Experts of a small language model: 14 layers, vocabulary 16384.
Below are experts of layer 3 (counted from 0) of a mixture-of-experts language model. Rows are named router (the router's row for the expert), up (a neuron's input weights, with its number), down (a neuron's output weights, with its number) and show model dimensions 240-287. Each number is 128 + 24 x the weight over its row's rms, rounded and kept within 0 to 255.
Before each expert's rows: "gets" lists some tokens that make up at least twice as much of what it gets as of all text; "mostly gets" lists some tokens that are sent to it at least half of the time. This comes from a sample of Wikipedia text that the model never trained on. Tokens count by the router's weight.

# expert 4
gets: "-", " C", " S", " D", " B", " L"
mostly gets: " T", " G", " P", " D", " K", " W"
router [139 119 150 162 102 165 161 105 156 156 131 166 122 148 136 133  98 120 101 127 121 139 132 152 123 142 147 127 121 129 111 127 113 108  67  98 147 130 120 178  99 139 120 130 128  89 154 103]
up0 [119 174 131 161 135 136 129 122 115 117 131 154 121 113 151 136 182 113 115 102 173  95 151 107 108 124 156 147 116 152 175 131 122 145 139 135 136 142 110 125 140  79  90 139 109 149 141 123]
down0 [103 119 142 142 112 155 106 107 146 113 140 119 144 166 141  93 108 128 109 121 106 176 125 162  52 168 143 140  99 102 142 124 122 125 101 137 124 146 147 160 177 104 140 108  79 132 102 140]
up1 [135 134 165 129  94 127  93 140 128 166 148 127 122 163 154 138 133 153  97 125  95 125 123 171 130 148 145 130 117 117 145 144 122  89 136  92 126 121 100 129 178 108 118 106 143 187 122  96]
down1 [162 106 124 131 107 130 147 118 118 129 112 146 122 165 128 137 155 132  99 147 110 111 177  94 127 115 156 161 127  82 144 149  83 158 183 145 145 120 100 158 134 123 132 111 173 131 114 152]
up2 [156 130 105 136 125  98 135 160 163 119 145 149 109 162 113 164 127 101 139 151 157 133 104 115 139  82 129 114 147 149 131 124 116 106 144 133 114 113 125 156 115 118 130 123 111 118 146 108]
down2 [126 150 180 161 146 163 115 118 143 143 107 128 167  91 149 150 115 117 115 130 171 131 110  99 110 137 149 185 149 134 134 106 133 131 111 127 142 155 163 127  89 147 114 125 169  98 105 121]
up3 [152 103 136 111 133 126 155 130 101 131 182 195  96 137  87 162 113 136  90 120 122 111 122 159 127 101  80 135 101 131 102  84 137 111 159 157 133 109  99 141 127 118 111 109 137 154 103 131]
down3 [131  92 153 151 105 120 191 153 173 124 119 158 128 131 124 153 127  94 128 119 136  93 149 141 125 165 143  95 148 124  79 138 143 101 122 112 118 118  84 159 118 127 153 153  99 158 157 169]
up4 [112 152 115 153 101 170 132 102 115 130 116 164 117  97 129 128 115 162 145 166 126 112 137 118 137 151 174  99  99 138 111 107 175 110  82 101  84 125 135 160 104 141 137 109 157 149 126 126]
down4 [ 86 140 176 104 173 111 159 109 141 141 125 140 124 102 161 148 117 133 120 152 127 142 122 130 138 158 153 126  91 178 161 158 136 106 129 156  83 107 132 113 140 127 118 164 111 118 136 124]

# expert 14
gets: "\n", ".", ")", "|", "'", "=="
mostly gets: "\n", ")", "==", "'", "===", "\""
router [136 141 109 127 176 157 119 158 142  66 144 112 172 124 134 129 129 162 154 138 128 114 156 124 152 142 131 147 107 111 172 150 120 109 119 113 158 106 154 116 167 126 155  97  97  89 129 163]
up0 [142 140 128 184 108 152 124 128 132  90 134 153 141 158 116 119 131 110 102  96 188 126 135 136 135 142 131 109 143  98 106 147 149 146 104 111 136  94  90 128 110 158 126 127 120  96 140 123]
down0 [113 128  78 152 103  96 102 161  92 147 135  98 104 118 118  80 162 204 124 113 177 124 194 104 138 133  93 124 136 121 128 128  97 162 126 108 143  93 115  87 142 126 112 127 114  95  99 112]
up1 [100 137 103 113 147 175 149 145 135 158 172 115 152 131 138 130 150 101 160 122 130 114 165 141 123 129 117 134 134 183 118 116 100 139 140 115 118  92 142 157 151 112 147 110 116 117 167  64]
down1 [129 129 142 126 103 104 120  93 132  90 131  99 176 127 123 110  86 138 109 139 159  96 141  89  73 121 168 111 105  84 134 129 134 145 140 143 147 115 109 141 131 128 135 148 154 124 146  85]
up2 [110 123 137 110 138 152 134  91 124 103 117 181 148 142 137 125 124 159 110 115 150 127 113 151 128 138  97 120 125 138 115 137 138 127 161 142 116 136 111 121 100 120 143 182 159 123 178 117]
down2 [107 137 145 134 104 135 132 105 103 128 141 128 111 168 131 130 116 116 149 136 109 122  95 112 134 143 141 154 139  78 145 105 141 136  95 119 112 118 133 110 153 123 113 125 109 104 105 119]
up3 [122 110 139 121 129 110 106  92 105 139 104 171 135 115 182 132 131  97 148 109 146 123  95 142 131 130 135 149 136 151 122 138 148 136 117 112 108 119 120 127 146 185 132 136 105 118  17 158]
down3 [116 150 119  87 146 155 112 153 139 137 123 118 118 135 124 139 128 148 122 129 126 134  95 113 111 101 124 116 168 135 169 132 153 116 150 159 116  83 126 125 109 132 137  69 119 143 116 133]
up4 [117 126 101  96 129 142 136 128 121  79 118 105 129 108 125 130 140 147 116 150 119 104 136 129 143 156 123 137 116 128 117 120 165 152 121 140 134 147 134 115 130 170 134 117 124  92 133 140]
down4 [175  97 110  93 122 126 104 160 125 124  74 108 123 125  79 160 128 104 127 141 156 149 137  92 126  82 107 103 134 148 138 134  97 145 151 129 124 102 120  94 102 169 108 120 176 103 137 154]

# expert 15
gets: " the", ";", " as", " The", "The", " and"
mostly gets: " the", " The", ";", " as", "The", " its"
router [134 117 123 157 132 149 103 127 138 114 100 127  98 105  81 142 124  95 159 122  95 132 126 142 130 130  87  98 139  85 155  84 128 149  85 132 150 139 118 137 168 142 102 159 100 189 145 108]
up0 [129 142  51  98 116 144 160 116 134 117 133 118 151 113  78 145 156 157 123 132 107 159 100 101 147 150 105 119 130 130 140 150 140 145 117 119 130 128  81 112 115 143 110 127 133 137  91 137]
down0 [179 146 120 150 123  90 122 139 154 168 172 135  97 132 144 147 135 156 143 163 113 102 155 145 129 152 139 113 135 135 165 144 108  79 146 146  88 123 131 169 134 140 116 153  71 136 163 102]
up1 [120 121  78 119 138 100 179 152 176  93 118 126 129 117 135  77 133 163 161 140 134 123 133 127 138 129 166 121 137 125  59 155 106 139 121 132 153 188 115 116 132 112 120 107 148  97 115 109]
down1 [115 124 157  95 117 150  81  92 131 155  71 104 149 146 100 138 111 103 157 186 141 138 140 104 139 151 132 140 150 124 158 143 143 145 123 138  90 123 125 187 133 128 123 122 119 135 144 146]
up2 [162 160 145 123 163 145 182 128  95 132 124 101  92 135 138 138  96 124  83 145  86  85 144 127 180 118 124 145 132 155 141 108 114 134 175 145 130 159 156 109 165 106 160 126 119 145 140 123]
down2 [116 130 156 176 125 120 108 118 121 111 103 145  79 169 169 134 125  87 159 135 119  91 103 107 151 164 132 130 141 108 142 143 133 144 128 103 113 125 121 140 103 123 106 105 109 149 138  74]
up3 [146 126 122 134 140 126 146 135 132 135 113  97 104 169 129  84 116 136 110 123 136 117 213 131 148 119 168 124 123 122 123 118 134 162  96 119 136 128 133 143  91 157 167 116 115  97 154 159]
down3 [114 150 132 158 126 150 118 110 112 100 108 106 124 111 143 114 113 105  88 149 124  68  71 128  99 141 181 128 138 106 140 113 141 176 112 137 140 115 132 153 135 127 103 115 116  82 150  88]
up4 [128  86 108 123 106 145 158 126 145 138 122 117 106 134 164 130 132 130  96 115 126 107 125 122 111  73 109 119 140 130 155 103 115  94 119 124 148 127 107 131 130 176 161 107 133 145 153 109]
down4 [102 147 163 158 153 161 174 105 101  95 111  83 102 141 131 141 123 134 143 104  97 127 118 130 138 145 153 144 130 116 178 183 126 168 107 162 109 131 177 143 107 125  84 150 165  45 140  78]

# expert 12
gets: ".", ":", " that", "9", " with", "°"
mostly gets: ".", ":", " that", "°", ").", "\"."
router [115 149 143 106 123  69 134 116 155 118 130 115 128 135 140 108 111 139 108 150 160 146 126 113 121  64 140 133 113 113 104 132  95 142 110 126 156 123 109  95 111 140 131 148 146 130 142 162]
up0 [154 130 160 106 114 117 134 133  90 109 129 134  92 155 124 120 141 142 100 119 141 139 121 122 115 121 111 100 145 118  95 125 113 109 104 179 133 119 132 152 113 116  84 138 119 105 128  97]
down0 [155 136 113 111 102 139 105 148 173 149 141 136 196 160 133 125 118 155 103 124 133 131  98  76 156  99 138 152 125 169 162 115 122 127 110 144 115 116 137 115 138 107 134 136 135 153 159 148]
up1 [ 97 140 148 152  92 165 136 139 136 112 116 133 149 132 113 126 168 146 183 137 132 143 109 145 139 151 114  94 174 126 110 107 130 131 144 199 135 129 156 123 107 115 127 128 127 109 158 164]
down1 [110 100  95 155 138 111 122 127 130 165 140  87 121 122 150 163 126 130 116 132 136 111 141 124 161 102 140 146 128 116 118 146 136 131 111 118  94 132  80 122 139 173 139 102 106 135 140 126]
up2 [118 123 114 109 140 116 151 112  62 137 148 140 128 142  94 102 142 130 145 136 129 167 165 137 123 133 141 142 115 165 143 136 122 114 119 121 124  97 116 107 132 103 147 141 120  74 137 105]
down2 [117 134 110 121 117 121 113  91 124 140 115 147 127 139 143 127 127  97 157 143 114 158 137 120 124 180 145 127 132 170 135 122 154 157 146 106  73 126 129 171 114 169 115 105  91 147 132 140]
up3 [156 106 144 112 144 141 169 126 135 105 139 164 151 101 119 147 133 115  84 111 128 151 129  94 131 126 143 155 122 159 151 153 130 150 138 123 144 109 117 157 180 128 129  88 130 139 130 143]
down3 [ 99 145 123  88 117 131 126 128 132 140 122 116 129 164  98 139 107 142 154 140 155 131 147 135 152 104 131 128 119 136 111 134 110 165 106 106 120 179 161 153 117 119 118 153 106  74 147 121]
up4 [144 113 113 141  99  98 141 128  59 150 115  86 162 144 168 108 101  98 107 118 124 116 131  92 168 168 122 127 102 108 159 129 120 154 129 133 125 143 156 138 122 114 119 196 161  99 136 125]
down4 [153 104 128  66 137 118 107 120 139 112 109 134 121 130 126 134 133 136 106 101 131 120 109 144  96 139 110 155 110  84 111 135 125 141 121 113 124 114 149 131 124 126  78 133 113 116 158 114]

# expert 1
gets: "0", "1", "2", "3", "5", "4"
mostly gets: "5", "4", "3", "6", "7", "8"
router [157 135 101 160 134 115 172 119 153 148 136 127 137 123 133 153 127 130 185 139 103 137 149 126 114 132 112 114 109  91  98 114 112 130 115 149 146 121 108 146  96 111 121  69 127 160 119 124]
up0 [ 96 129 134 106 135 139 157 112 126 151 103 157 136 139 136 162 133 116 179 142  94 130  47 128 121 126 105  78 128 114 101 139 170  96 151 131 152 123 119 138 115 135 140 109 133  98 135 122]
down0 [148  92 146 134 118 158  86 141 133 139 145 103 148 142 132 127 124 162 188 150 137 141 152  96  86 145 137 110 102 130 166 123 131 130  97 140 108 113 151 180 144  97 141 109 156 108 124 118]
up1 [152  75 138 135 164 149 126 134 164 170 115 125 164 160 136 101 131 134 166  98 136 174 116 149 119 135 137 118 121 128 128 131 116 128 150 143 106 116 155 115 126  94  84 174 114 139 128 110]
down1 [132 106 137 158 120 109 127 106 139 126  90 115 102  90 137 142 113 161 150 191 138 200 114 118 129 154 162 138 112 114 137 152  93 129 121 136 125 119 124 121  47 102 130 158 113 127 159 131]
up2 [115 101 155 137 148 131 158 118 149 144 158  99  99 126 132 115 140  91 160 193 112 130 150 123 125 144 154 130 125 137 136 152  90 139 110 130 118 138 162 147 148 108 127 144 142 111 152 107]
down2 [155 143 103 130 146 120 116 116 122 119 139 137 195  71 148 144 131 161 135 115 109 119 111 134 139  97 140 141  99 134 139  90 107  82 146 103 134 131 120 141 146 127 103 138 123 125 151 112]
up3 [170  80 144 142  96 189  31  86 126 159 110 152 135 116 134 141 138 143 121 147 118 182 135 165 101 152 157 112  95 106 122 154 149 129 111 142 154 111 101 164 149 146  93 169 125 125 135 121]
down3 [143 126 112 113 130 159 153 128 144 139 104 168 146 137 135 141 119 150 203  52 148 145 124 129 113 116 116 101 104 129 160 107 116 124 150 143 158 123 137 134 118  93 115  99 147 138 120 145]
up4 [ 92 178 117 141 125  53 157 130 148 125  94 102 144 122 132  98  73  96 125 148 144 107  93 118 147 111 126 136 148 171 124 118 138 128 142 110 108 145 132 130 108 148 123  97 112  93  92 126]
down4 [130  89 120 106 102 121 135 130  88 131  93 124 105 112 127 148 159 141 121 140  79 126 151 165 107 131 115 106 127 171 120 101 137 134 104  91 130 146  87 128 171 163 147 159 144  76  88 150]

# expert 7
gets: " ", "1", "2", "0", "9", "="
mostly gets: " ", "=", " Binomial", " $", "The", " £"
router [126 134 108 104 121 139  96  89 102  85 142 124  45 103 174 127 145 106  84 111 125 114 119 135 131 122 141  89 122 120  52 139 134 172 145 119 139 113 146 154 104 156 118 140 137  69 130 106]
up0 [ 92 111 184  93 106 157 127 123  89 116 153 155  93 126 133 120 132 131 120 139 169 145 159 171 125 123 129 140 115 144 115 150 158 114 120 123 101 136 129 141 157 136 131 134 115 116 119 174]
down0 [125 128 117 112 140 163  87  81 118 139 117 124 110 155 125 129 148 134 138 111 135 141 114 152 167 114 123 130 135 123 153 152 130 105 150 161 115 171 131 190 175 160  88 120 149 133 161 126]
up1 [152 142 124 138 135 169 110 116  96 128 145 187  88 147 165 102 117 121 120 117 108 145 126 160 118  87 132 139 137 148 143 176 128 134  93 116 151 123 105 163  90 102 147 124 111 184 117 115]
down1 [122 142 150 134 182 155 141  83 124 109 117 142 133 147 109 188 188  78 153 116 160  97 146 156  99 114  89  84 109  92 104 153 132 117 164 113 122 132 154 117 143  96 119 126 173 140  69  95]
up2 [151 128 127 106 127 141 124  98 102  70 176 117 157 136 153  85 144 168 115 139 148 122 112 163 127 151 111  88 185 121 124 121 127 212 119 131 120 146 129 132 110 146 100 121 130 147 138 137]
down2 [132 147 151  83 135 100 127 146 165 184 163 120 108 148 151 114 144 157 112 104 113 121 109  91 136 125 120 136 115 113 133 148 152 167 187 166 106 112 190 135 135 131 156 105 146 144 145 112]
up3 [112  69 133 129 116 143 115  68 118  95 159 125 102 124 143 112 132 123 138 131 141 113 134 158 113 140 126 118 130 155 102 125 128 143  76 150 154 121 119 134 162 109 117 122 158 142 139 166]
down3 [101 148 124 124 149  69 133 139 137 135 137 118 143 147 142 173 111 155 126 106 128 125  96 110  76  98 134 133  95 125 177 155  76 137 158  94 123  83 126  96 127  60 109 165  93 139 182 117]
up4 [ 86 116 122 115 117 117 109 108 151 109 140 173 133 157 135 141 131 124  94 113 128 141 143 114 147 109 118 148 138 192 167  72  99 121 126 114 134 120  96 111 133 163 139 152 112  93 131 139]
down4 [108 118 131 153 113 109 142 132 126 143 174 145  86 115 191  90 153 104 125 131 101 155 126 127 162 100  98 145  93 151 140 128 167 107  85 160 116 110  96 126 129 135 150 169 132 153 145 100]

# expert 9
gets: " |", "|", "s", "i", "a", "o"
mostly gets: "io", "o", "i", "ta", "ium", "ini"
router [103 104 137  92 113 130 125 148 143 117 147 134 103  79 101 140 143 146 132 124 126 110 109 137 150 115 104 125 120 138 141 136 117 118 130 153 103 125 138 100 117 120 114 136 104 126 144 151]
up0 [145 115 142  70 135 140 111  99 116 144 179 137  84 132 114  78  99 103 125 149 187 126 131  98  97 160 147 149 138 149 150  93 109 154 134  97 100 121 128 133 148 144 122 112 132 167 154 128]
down0 [136 117 116 137 110 165  92 176 133 105  82 169 147 123 177 130 125 111 110 144  99 110 107 140 116  84 148  86 109 131  94 172 126 172  97 116 140 163  98 109 158  89 117 137 121 167 150 127]
up1 [131 131 148 153 119 139 181 129 131 142 108 127  98 120  95  99 137 130 108 167 161 147 145 165 140 151 115 148 118 114 120 103 148 119 112 133 108 112 107 116 123 120 121 178 168 151  90 112]
down1 [136 146 151 131 141 149 139 149 137  93 101 102 106  93 134 125 108 114  69 134 160 103 125 167 113 113 159 153 149 111 100 142 132 135 153 134 128 136  97 121 141 116 133 136  96 116 129 161]
up2 [113 116 122 132 139 133 121 135 133 136 129 132  96 134 156  90 129 101 134  99  84 106 151 113 191 110 125 128 151 122 165 135 134 103 114 109 152 133 153 130  91 155 133 143 136  98 131 161]
down2 [144 102 110 132 118 176 105 137 121 106 151 165 118 145 199 128 168 139 150  94 128 160 125 146 146 120  98 127 144 125 106 164 129 103 125 134  85 143 132 139 120 137 148 177 153 126 171 129]
up3 [ 92 131 110 140 125 131 103 125  89 136 143 113 166  87 107 139 132 159 115 144  95 111 105 124 139 119  96 121 147 154 154 162 141 128 169 165 135 142 141 102 123 138 111 133 176 101 152 130]
down3 [168 128 171  64 102 143 117 159 125 116 141 139 141 146 148 109 125 113  92 130 117 126 133 101 140 123 167 109 179 107 156 152 129 149 122 112 145 160  95 151 122 140 141 141 138 136 112 125]
up4 [139 107  99 112 183 118 161 150 147 112 164 110 152 110  99  94 141 153 149 148 131 122 142 102 139 129 174 119 122 122 131 139 119 125 148 138  95 141 110 115 136 106 153 121 149  83 106 121]
down4 [145  84 167 145 124 131 110 143 154 149 116 151 154 182 139 131 128  92 140 100 150 134 120 106 131 145 116 122 128 162 129 126 149 126 155 127 130 105 136 109 122 138 171 134 115 193 142 151]

# expert 5
gets: " was", " is", " he", " were", " it", " are"
mostly gets: " was", " is", " he", " were", " are", " be"
router [195 130 124 131 113 141  89 143 120 118  99 109 125 129 150  76 147 107 126 125 136 117 111  99 137 122  99 110 153 142 120  97  94 106 144 138 103 100  97 113 125  86 112 172 120 146 127 154]
up0 [139 112 132 143 139  95 106 126 138 131 167 138 104 157 155 129 114 101 108 111  89 131 113 120 135 150 121  84 125 128 137 100 144 150 114  99 112 146  92  92 169 119 128 153 116 149 148 155]
down0 [126 164 120 143 137 139 113  98  83 152 106 120 125 149 157 124 140  91 163 101 177 154 146 116  81 121 129 105 148 110 152 155 108 105 152 120 147 138 155 131 103 154 131  84 127 149 162 150]
up1 [148 118 101 128 108  96 100 105 161 100 109 149 126 148 133  94 124 130 136 150 115 166 156 140 123 100 127  92  86  90 132 112 133 130 121 138 119 120 118 105 131 119 112 125 123 141  92 137]
down1 [105 108 131 118 121 110 156 134 122 120 122  90  75 103 126  92 145 153 120 112 119 118 114 147 100 122 112 175 136 113 149 133 113  98 175 154 107 137 157 161 112 165 120 124 100 104 107 150]
up2 [163 145 137 136 140 133 136 121 138 106  89  98 127 126 131 127 143 115 135 179  71 126  99 115 156 125 156 105 149 158  49 143 148 182  90  99  91 117 163 135 137 131 126  97  97 128 153 158]
down2 [136 118 113 106 141 117 169 108  90 140 114  82 114 131 109 106  96 132 121 172  53 118 164 169 135 159 119 105 131 126 142 114 120 137 131 137 134 152 114 137 133 125 124 125  79 144 132 135]
up3 [155 132 134 116 124  94 145 148 142 169 240 145 115 110 123 174 113 133 130 136  98 105 131 119 138  88 156 143 121 112 155 122  96 130 120 140 134 117 131 116 120 110 142 100 107 116  96 150]
down3 [126 112 156 124 130 138 150 108 139 115  93 114 106 143 117 163 111 108  96 110 105  65 131 170 103 127 123 133  96 115  79 124  98 112 145 155 126 157 143 158 124 102 131 121 129 144 143  96]
up4 [193 140 137 103 169 113 136 141 106 122 124  93 101 121 138 121 130  75 108 126 137 156 117 118 103 103 129 110 160 134 134  99 133 133 154 106 112 152 114  98 103 162 121 115  95 111 155 128]
down4 [148 119 167 142 110 124 136  95 132 132  87 117 136 102 145 142 135 122 117  69 142 120 112  88 131 117 138 113 116 142 134 118 147 104 143 123 114 116 129 101 119 122 140 121 170 118 114 131]

# expert 2
gets: " in", " on", " for", " at", " In", "In"
mostly gets: " in", " at", " on", " In", " after", "In"
router [106 112 162 111 120 132 150 174  58 116 109 137 198 135 122 178 115 102 171 111 101 112  80 126 127 119 142 108 102 129 107 154 131 109 147 122 144 144 118 171 115 131 138 119 136  92 119  89]
up0 [133 162 124 117 122  95 105 127 142 100 136 144 120 152 122 128 161 169 133 158 161 144 101 166 154  89 162  73 130 137 158 125 122 119 100 135 132 108  88 104 159 135 124 137  98 142  36 147]
down0 [154 147 154 143 133 129 124 131  95 141 118  74 148  98 180 118 163 175 130 138 151  90 104 137  65  99 101 122 142  75 114 134 151 114 110 123 131 100 141 121 154 164 126 184  85  95 134 138]
up1 [142 138 125 157 135 149 110  73 115 101 176 107 138 148 127 146 113 101 168 149 111 116 144 163 116  96 108 116 133 115 135 121 158 108 110 153 138  89  83 137 155 127 136  81 102  61 136 165]
down1 [111 148 110 157 103 115 173  94 131 173 132 151 180 142 156  88 113 165 128 111 157  99 117 126  93 133 171 113 115 129 151 116 133 123 143 122 105 145 105 126 104 163 131  96  86 109  89 137]
up2 [ 97 108 142 130 126 110 130 141 112 115 133 102 150 131 156 182 134 162 143  91 105 163 102 119 133 143 159 146 125 131 140 138 166 102 147 115  92 131  61 141 128 100 122 102 161 124 111  99]
down2 [123 126 102  97 109 158 163 162 143 157 135  91 135 126 154 117 147 155 125 149 148 169 118 167 123 133 109 109 168  93 116 119  90 107 129 155 117 110 137 139 116 106 124  98 115 139 122  83]
up3 [155 139 132 144 127 119 120 163 138 169 128 120 169 120 101 124 148 136  99 149 118 113 141 134 129 101 121 129 144 123 167  94 158 125 107 106 125 114 105 169 107 104 121 141 195 136 104 117]
down3 [156  81 101 147 114 146 110 119  95 135  90 131 150  90 130 146 119 176  91 136  69 143 126 117 117 141  84 109 119 110 137  98  83  93 143 146 117 130 104 122 142  85 109  97 114 126  97  93]
up4 [120  52 123 144 122 153 136 129 154  90 106  87 140  93 131 149 124 155 127 108 157 130 146 117 158 128 154 133 134 119  77 100 112 129 121 140 151  95 165 150 167 108 104 130  97 133 137  92]
down4 [130 139 132 156 110 112 125  69 141 142 140 152 145 137 106 121 118 122 130 118 149  87 129 148  95 130 182 154 119 132  84 131 128 151 138 126 140 177 156 122 130 110 121 150 100 113 118 105]

# expert 0
gets: " (", "–", "-", " \"", "/", " –"
mostly gets: " (", " \"", "–", "/", " has", "p"
router [102 135 139 178 120 129 171 125 141 165  82 158 130 138 101 106 140 133  96 137 116 130 101 125 108 153 150 123 119 120 160 136 132 123 158 138 114 151 130 114 128 166 117  87  95 106 128 152]
up0 [ 96 167 132 119 135 129 181 135 117 145 106 116 144 151 154 115 137 119 155 100 206 147  96 152 147 161 145  97 151 142 135 109 118 109 124 103 127  77 116 104  74 131 114 155 126 122 131 139]
down0 [132 138 146 120  88 128 134 147 154 124 148 143 124 102 127 109 139 162 173 129 121 150 138 104 150 114 122 121 166 134 189 141 145 123 113 143 134 114 102 146 151 117  92 146 135 113 111 143]
up1 [144 109 129 128 151 163 138 166 136 143 142 125 152 166 117  68 161  97 131 164 138 100 123 103 106 107 149 163 142 163 142  74 155 147 136  89 129 127 119 122 119 150 150 103 148 112 144 129]
down1 [128 136 111 127 156 145 178  98 148 110 121 102 106 159 143 167 182 165 149 138 134  91 163 149 110 106 120 161 156 148 131 106 100 102 125 127  60 138  76 150  87 100 127 106 145 138 124 192]
up2 [103 190 130  89 114 133 132 163 167 113 102 112 146 104 144 131 108 101 149 133 151 106 175 175 124 131 149 135 117 144 130 108 147  93 114 147 117 136 117 105 147  92 101 112 104 178 135 157]
down2 [116 135 176 110 137 119 144  65 117 120 129 120 153 117 105  84 132 132 179 111 120  76 148 123  99 105 123 126 130 151 186 141 136 156 172  79 126 110 118 122 134 118 136 111 106 101 100 120]
up3 [187 109 118 136 182 127 128 141  90 129 123 106 170  94 117 146 121 116 112 134 121 155 111 130 138 123 130 126 141 148 133 121 123 126 139 172 177 118 118  94 133 171 110  96 156 111 137 142]
down3 [125 128 165 106 133 142 117  99 136 147 127 102 101 141 120 129 128 107 145 134 146 150 116 140 143 193  96 129  91 140 175 166 172 127  91 182 134 151 185 128 152 145 155 116 112 109 141 142]
up4 [117 115  71 171 104 106 123  98 110 169 114 156 104 173 150 111 116 122 114 170 121 137 111 141 100 130 153 121 145 112 145 131 158 130 107 120  96 160 120 111 158 145 146 167 175 150 131 139]
down4 [114 155 103 100 155 122 117 124 114 141  68 182 120 142 141 149 145  94 154 164 157 101 133  91 150 107 133 138 157 152 114 103 142 168 141 126 110 152 109 157 127 109 117 167  94 125 138 124]

# expert 10
gets: ",", " and", " a", " also", "),", " who"
mostly gets: "),", ",", " who", " and", " when", " team"
router [122 115 114 116  94 141 118 124 160 156 143 134  84 138 116 157 137 151 162  99 136 126 147 125 133  99 147 133 153 118 105 145 138 161 142 137 112 112 136 103 135 154 170 123 150 122 148 132]
up0 [100 157 150 139 142 109 209 136 127 115 145 172 142  96 117  96 139 149 103  93 195 133 142 116 119 104 110 124 126 156 128  93 125 182 127 155 143 162 146  61  62 143 143 116 124 130 150 151]
down0 [119  67 101  86 150 153 151 103 107 107 144 106 182  99 109  99 136 132 158 160 181 145 100 148 151 160 136 131 131 110 109  89 118 132 157 144 146 131 144  91 163  95 141 136 105 141 131 107]
up1 [134 108 131  83 130 122 108 147 142 146 193 125 127  92 104 102 113 110 150 151 125 101 111 127 144 139 109 133 127 139  89 129 101 126 158 118 148  93 114  98 127 120  90 134 128 120 149 162]
down1 [144 158 124 103 100 131 118 101 116 139 125  88 131 159 172 154 165 102 138 117 121 141 169 125 153 108 107 120 149 144 100 132 125  65 136 155  89 113 166 127 108 127 151 151 165 130 127 135]
up2 [ 74 171 148 100 144 134 170 132 129  79 112 111 110 124 149  93 144 119 147  74 136 117 155 121 131 161 172 123 210 137 150 128 121 121 119 134 121 148 105 149 124 134 153 131 109  77 137 105]
down2 [108  75 135 127 152 117 133  92  94  97  95  95 107 131 112 150 118 151 185 130 143 119  86  90 133 128 161  89 181 110 106  79  56 101 144 123 123 118  68 117  90 127 120 193 100 109 116 125]
up3 [134 116 109 118 122 116  72 109 161 120 131 114 141 147 126 146 118 137 115 122 107 122 155 150 126 149 177 107 135 107 141 122 126 137 161 127 154 132  78  93 113 155 153 131 146 171 109 113]
down3 [115 136 129 150 153 146 130 168 145 135  62  83 121 146 128 124 130 133 120 118 157 162 139 127 109 151 148  93 104 158 130 131 148 112 101 138 142 152  91 147 133 132 152 126 159 135 150 144]
up4 [139 141 105  58 114 127 118 111 174 153 161 136 142 145 109  96 101 139 157 125 124 125 124 129 118 132 139 142 162 134  87 119 148 124  92 131  90 136 138 141 115  85 162 153 118 123 115 133]
down4 [110 130  83 117 129 117  91  99 142  93 143 130 125 129 116 151 143 167 160 140 129 163 139  92 140 122 122 144 137 121 140 116 122 112  86 136 140  62 127 135 169 152 174  97  82 133 157 122]

# expert 11
gets: " of", " to", " a", " by", " with", " from"
mostly gets: " of", " by", "ic", " f", " b", " other"
router [119 113 146 111 151 125 132 110 154 114 122 120 126 108 115  71 130 141 138 129 120 132 175 137 140 102 136 137 138 141 150 131 109 156 108 111 135 138 114 140 169 120 160 118 136 125 118 108]
up0 [108 131 109 132 107 139 161 128 121 101 107 102 158  96  90 162  87  87 125 132 112 114 170 150 141 115 123 159 138 128 121 141 119 127 132 101 139 129  97 168 155 205 164 128  71 108 152 134]
down0 [121 108 143  91 170 120 116 169 134 118 156 137 190 104  98 142  75 128 129 131 118 154 141 133 141  84 108 156 152 133 143 109 144 122  67 101 130  98 116 106 142 151 144 145 139 105 108 141]
up1 [163 114 139 110 146 131 177 143 130 187 167 155 105 140 121  88 124 173 127 121 143 142 127 143 139 113 102 135 120 143 151  84 127 104  93 125 131 107 121 134  94 139 147 160  98 149  81 178]
down1 [153 128 152 131 144 156 129 146 117 141 156 125 140 173 133 163 103 108 100  98 134 107  93 137 150 100 131 127  86 129 170 128 152 144 144 121 112 108 116  94  99 129 134 157 130 157 171 121]
up2 [128 146 141 103 131 104 110 132 144 134 156 144  92 123 111  98 149 114  86 139  86 130 139 139 129 123 139 138 142 109 124 125 125 165 139  81 119 128 128  89 164 107 122  87 135 103 123 134]
down2 [142 126  81 126 133 126 119 109  84 135 106 125 114 100 176 155 132 113 147  96 134 182 134 100 142 137 141  87 109 145 129 149 105 148  98 121 146  98  95 141 125 148 124 117 127 136  88 132]
up3 [146 112 140 149 125 161 166  94 120  90 124 121  95 129 112 114 130 136 117 123 171  78 125 195 130 103 119 121 143 162 150 113 137 114 113 145 110  87 109 129 147 130 123 114 152 100  78  97]
down3 [146  98 139 118 121  97  87 158 121  96  76 159 130 121 157 123 121 132 115 123  97 124 131 151 112 126  97 125 100  87  96 155 129  86 110 103 120 178 161 144 121 127  82 143 134 138 140 124]
up4 [178  76 121 129 130 137 141 170 120 105 140 146 152 150 177 129 157 136 148 115 117 122 161 131 155 128 112 117 141 143 127 129 105 141 124 121 179 159 116 191 120 102 133 125 141  69 123 134]
down4 [131 111 149 167  85 156 193 129 118 143 141 111 106  88 131 115 163 106 115 161 114 125 103 123  98 116 155 133 120  91 161 126 135 169 126 137 168 133 117 128 108 143 135 145 136  87 157 116]